Weights of a small mixture-of-experts language model, trained from scratch on English Wikipedia: 14 layers.
Below are experts of layer 7 (counted from 0) of a mixture-of-experts language model. Rows are named gate (a neuron's input weights, with its number), up (a neuron's input weights, with its number) and show model dimensions 0-127. Each number is 128 + 32 x the weight over its row's rms, rounded and kept within 0 to 255. Numbers have three digits each.
Before each expert's rows: a language model's description of what the expert responds to; "mostly gets" lists some tokens that are sent to it at least half of the time. This comes from a sample of Wikipedia text that the model never trained on.

# expert 52
Infobox field labels. Line breaks and field names in infobox-style lists, such as Born, Genus, Spouse, Website, Coordinates, Preceded by, and birth or death months.
mostly gets: " Genus", " Coordinates", " Phylum", " Clade", " Synonyms", " Website"
gate0:097174164136116132125142101142123143107173145169154146128180126144141114092123080127152130121189184120136108087068194084148134083130168137135139046199124118150142140122120161164145091103138154087158067086132114119179100189120090108176113136127172146074166162138191117101104151123176116125144104137096104086153130121134133186092127112204161147113089117162085164113177126140110209108157
up0:142094148129121139111174156119152112115174124163183103170094167159131138116143147143164091089122096068079115103140172115102068091177130119127110063135157118138113139083175162118087171122151088142081167161132172144160096128125148131136094113155099080097108154137143144180111078162138049150137158215100154062119160129202152135157186098144102122184182121154153160124120103073135112148122
gate1:064135106208038081126108140121158106152119101097176140085164076096148119077166146172147107123111150112108133159148174078117122093149131129125087133067123159130179138136153163152155133108056122159175134176109183132127161171097100134117117121153155111145139108186113123135145173164111099133102175131108147120158132225080119170111114094115121162100086113123087159162073120129158092108074
up1:133107168076154074150116125159176077167109046140175132131152133150094178168116103079085133142078159123103159138186158112106154185085200089117139115121119160158149146096111097164184139115158107158107103089135159163118130118123136084163118114119085097118212089133133138120134162137118106182154113093156074211138100174070156140142163116115139137150172097153122094172138113139070107124136

# expert 59
LaTeX math markup. Tokens inside LaTeX formulas and chemical formulas, such as backslashes, braces, subscripts, frac and variables, plus items in semicolon-separated number lists.
mostly gets: "\\", " \\", "ˈ", "{", "^", " $\\"
gate1:128143134083116108176188163145107124110130083107127068134155118168195134122120125099145151152136125175104103146124145090079127088111132162168123135127069159148153176135087095100132096125123154056119162157129100148102175199099123100127070132145117072146121131151107188152195166142093115077116136135113148109134091117143056120131158197137119073133081175169191191105154111147065141150143
up1:077114155196108160092138075155144158163123039107136117134119140081121132149090131116113169132115076129115149157143127107118106159138068148111104079128150166169125062103094186106107146150144154127152103112089166162133154079094053127150125161097135085110148090148169146114135141168184120129155165110131150157131140139182131092088126119037146153136179100106091147084130159114094175216100
gate2:099125086138141183120196113125133120149118104202121125100169152147114027117106177089117121159095075108103098112118105135133107129135162123108151112125112087123189050117093099149105140184148102152147109082147122188099158176087105166150155125127148073150131150138171134124178126147094161130085132168124183087125070132219148127120106129168106097102135084068115104163129136197140127113128
up2:130109124160179151086201125112143152189099116119153123086122044125142173099119105105162149082143092108172151075114120122161176129130143167158112086137096145119132149119128136127149113079099113077096113126128104152134121124159155124184068140095134144159111128029180111129147098131170162168116126186142157084088194221091093198156093139116086082107117146152138147098114139127123115149098

# expert 19
Infobox field starts. Line breaks, pipes and field words in infoboxes and tables, such as Born, Location, Starring, Founded, plus located and include.
mostly gets: " Born", " Phylum", " Starring", " Due", " situated", " located"
gate2:137143117115090118140097163111120125087061125105163118145169146156081140125124161127105129145140158105093116099139150115127137077147150119153094181122133165075169110195048163157146135231100067130179091051102116136090132158152128064112135115105128120120103108114162146084145171095156117142118047116126158131106088198106168146121119141134155123175121134137092186132099153080148171078085
up2:120159131123116122211118131111149163169138121094098101183110126131079123214151131126168142059122181105162120161143122204136162152157148116129091167134127127124143127132096096097146108107100154149154150162132139067117085148083087138105144138068104057131187114125144122119158160124109111136129148145184081101181068105120077149094162073125066148093112126167126150131177127206069111131151
gate3:131150094153185118147113076172164124152106122136122090127147103074133120179218128114135123186143132107095124113160119110088152118079167118176151137121156159184081131154110147116156188123153158112192130138092127123096131134140097117165137124165102070100168148099134173166137086092141113090115123136076152116081152069215138181121190172192147148118167085128054141120124155124102113136086
up3:084175106162067111144195161137084140073191092142159091121154136094163147181195117140155106111158111148103118195152146157108114094157106206135095097151124099109114095116067149135091169097130129109097119116139156109120148104097111067148082124107101108161140134164082120158182085108088111119079142149104172148123163121120067176127129142124155174170052127102154096104159143079103140169140

# expert 22
Film and broadcast media. Media and entertainment nouns such as film, TV, television, radio, video, Award, series, and names like ESPN, Nintendo, in release contexts.
mostly gets: " Film", " TV", " media", " radio", " television", " Award"
gate0:158174091126116130091102127140117157132087079200142137147179174067176147107127109110099171108175112143113147084114109104182120149172135121148040169126087103113136067232135158189181116141108162098131094142153135131120114206112120133139117212074153140141188152111157084105104149132153098091119123067172124139137105142107147136181170131134120143147097151126104135109158146143140147137146
up0:163163110100098078173124131099143141128077102094139158132074095131189144141076130141166117166073114149124102133115061139105117097157186136122133111091145152154112115113128133193121167144093171130091150139076133092136182151141156150120114063120092105133181135113183167209058097106132124161099113131112100130157072120105063170130078115155152179139111076155188141159109144115132124197154
gate1:163074125101118184105145162126185115078125128170063134150148091134112128101153144188105094086082181150079126113113120121125094107148135142120098147110127145136154066176071170195149082188112118125171170129113118104210132144137131190119193178084125144161145191162146130107138151121115147095096172131116135144084168163165130106068131142110146113151154091168121148067127162127145165148082
up1:130088138077146155140144181141118134099154147170142136098180134100180129096129062090097086142121139115182149130083179086193175091154191111098135094194110113153168110158150135123089145156139101093117127156144178115098118146124152086159113099110168169119101193175096220109142082147129145138126120148119141121134136106192143166089132114162126130084208121115193167162155115122130161086154

# expert 24
Measurement and position nouns. Nouns for size, shape and position, such as short, length, front, density, height, weight, usually after the or a.
mostly gets: " short", " length", " front", " brick", " Height", " weight"
gate0:139139095181088103171144128101088112123167145095131095078139066165130084162134148148115183136165150160120077138131124041145165154092101161155064153110150090087140143127140154117126041151105152136151186123100100120142134077146122083095174141105133132100118102135141189176139146074109122151190102129151098145177129089160145189113132087134192163075149172163116143140185136152161126146154
up0:164172143119166130087162144106105165171146075134114181210142131154108169108131131178116055139156131141039100115100164119108135082131176184106137119133129092184122186170142192157198123145124119088105147144097120126077119118127172114117128173116179088127095133147102147153127095095146127149106130078159174150116149126134104124067109152097115120176170181083146133153081148105093132127196
gate1:158158168129115150129192073208125100121139089138191090131117137175128053117112112136141139102132092141143123122202163176146134092071125091132086132151203099184108120149096143134138160147176132121117135102118135133109129135132177113119098146104085063123058124200159114089090129111199172147197123124134171114160119141156166111090155127089131100152110100136114121140125081172169124146067
up1:128101123146166120152122112161117135153093126153112115175137097163163135151084096169040136106072193054095145155124107119100129155148061127104065102140150172128118137083134106146113104135115165076132080129099104142113060094099149081120137156156072091093089124167090100122108121105172130136085146198163105168153186159141069133085152127142125094096081127089096077123104193129124105115109

# expert 21
Place and team name endings. Final pieces of place, club and team names in sports tables and lists, such as Bus-an, Noarlung-a, Preval-je, City, Rovers.
mostly gets: " Chevrolet", " Rovers", " RC", " Bristol", " Racing", "borg"
gate2:132094088107160096153161169114121161098141153156135098087162149159146122097133135143196087183141146117129087153071152152072086171117184122113171132082095108103103101084137179098128107109126150092131156080079146198167137135160183207141156120180149098154077147184115103098089145127160077111116158128104129137116131132174175070124099157137065146152175152169138124147111137127079143094172
up2:150154148162138148179163129113131107132096106143118120135132156146135145166093151151146138120106181142159147097112159051116016111151150129094189139169083124137197110124116142119118121141110113114186166140160087140166063151173115090140062186106096086139160212107111157157149163141168124135165153124141108124106162057083129080141079128139059153156128130143108115135208124110137121144110
gate3:100184142106205152105148175095135094160157096096124078098110106136088168131107073227137182141101112124136115145165107065134133104141192148167083123103105132127071137128106107163150112137092104171155146147093107171130089184168122137105114193108134210138150139096143083084095159107117130144159122140095101172136097132083121108106099169145094153100101100128131197118120104152072119154164
up3:108102163129109159123135165161117093148138058113108147153098144066079134171182072106121105087093045191146102123148155178091088144134160162089127114153109146161094106100146128083178129178141138078092151143077177177101074100177193119084137086109150152104164149149138156197116084121127128162146129133138177129105158099125099101150104142164144113157147106165110157122164121191106104093105

# expert 54
Plural suffixes, table dividers. Plural and suffix pieces like s, es, ers, ings ending words, plus markdown table divider rows such as |---|---|.
mostly gets: "|---|---|---|---|---|---|", "|---|---|---|---|---|", "|---|---|---|---|---|---|---|---|", " types", "|---|---|---|", "|---|---|---|---|---|---|---|"
gate0:148080075089140093122112130101105084084165177079116128068127181130116104120105113146119149179132153117117137115029076131121109084184133165119158094092146113177132146146117108147085103152149124170126076112075114191139119040144084165101134139140142175063086169154083150108167152134096087121104143158097145135074167080094116099134134110137127134058126140166137135117129123118150147188093
up0:096158147136194114156205088126131087159070119080149157128132128101130129081138076106153103121117193149131113132123192087096136135134091103129110131107156109131113161181101143095135148167170118154137179108120116114070171100082209145162158125105143112095068101154168154035136142155166174160058088118078138143155140091116094105102087128159144107120163110119131084077123091134105142163158
gate1:137116139124093124130151178116142091065097110144196119149147153151129133095184151155198122105154132109120165169133171126124164149149121136144132123107129107147161128102132122075148133143134141203151167164035095161134087153184110152107158056135050120125140105180127170114155134107146122164124122082145136060117083132117152057110123153125119155104225047118162149096104141111095156117135
up1:107160096111155114121128095091125215095150121146161152170144133095080110143073155160094176136135148142167105151138136099164081188178131112139143094135156108120181123176166086110130189148118145163184023100147131116162115116075166091112133185116149179174140136040120162124068141100168120121129127068145097127164117164125141117126169114127147118107128067106169181105116135124130132115161

# expert 34
Western given names. English given names and surname endings, such as John, James, Paul, Helen, and suffixes -son, -ton, -ley, -man, often in place names too.
mostly gets: " James", " Paul", " Robert", " William", " Michael", " John"
gate0:183127112052092141095149126121109157109143152168152147101160125072074112102175116139105097111135162100142096086076136147157171102121125094124137082106137087182147099173156165134139187158108148116169126152176108081193186187166176111050081130164128155116114165131101172120102160174128151152106098147148133094092135086083175155130111124121127115173073082096144149090132064102136161113137
up0:080050118189083097133091063120095105142138090138124149095106141199127130139186088143165098137113120121101184122137088138136135145114134152070107093155145133190191068141119132087121090126056134127089130181128110123133145158169205129080165122107098102097105141169170197147176133170160119114119155132083146149164149122149085097132079118085085137155088159109104105083101129120116115108123
gate1:181140146134138110136144175167078097142130092153165070163087107124169114171102126166183091097169115131114144090152102128068211090145147082118118094124085166151096077131122119102115086121118111099211104193101070115132061123129130127127178158112113152149074165179070144153117036096108133140131139124134111106118148111164161112126157163163153114179140116149132121112066111154166108148143
up1:124120139179092093092096168163048132180125146132134158095161166157113117110176152108097112191120130169070151147118184090095183139099143173193141150152154104118129149107135123118123135130135190125169118123124184183134174161151101125121177159139156194082125152076106137117112159138047158149134090077134154150127113135156085175139071161109089078163174162124128142145147195138148155143142

# expert 57
Surname middle syllables. Lowercase syllable pieces inside European surnames and names after an initial capital, such as B-ru-ndin, McC-au-ley, Sch-uster, Fre, Gra.
mostly gets: " Fre", " Gra", " Pe", "we", " Haw", " gra"
gate5:121210153104097055167108170169155133134069066156126123132156162141194130039148082081133120176192061118120168108122159124170216144101160120161114116183155128141150129098110111116146187135098115129126159148157140126126130174131161153129108156144179070117138140125139128113151089150125144087115153103103128127103078132125115138139134119156139101118139126080134139143108121117245139166145
up5:127123131117159158110100107042122201119171152097103157163125179105124104135074120100109129144195092114168140113133187091100088145122106117094140136143148184188142114102121124111134098140123169103079054141124157140140081144129096127115134150112114086113182186139184102133106120083091154131223106124095158116104154158121190181151107139070045119114123167127101141115166130161156129165146
gate6:125101102158137146197119161167085159179067145118096161120074143130132153113131165157119016085102111153102201125134158190114112124137168155114139153176153131209126144135124154108143134125092101177157136125154155118181121163162124154072160135159126125130161153136147204091117149099100090116029145100120083115107113183089141110138115177143106106118097073135167133128106142133134126105151
up6:151136164119168170169133135158090178142057132119226121166115153097137179118143130108119127152146117123101109166142074113144140106113039098158153140162101190140124155140101160117111177121163139148148149099163107141117105190152120144094149092104120121123105093197084142113160138152109117150133169128097100043166118210118166166103119163129073173055160082142101121113138122153125104114170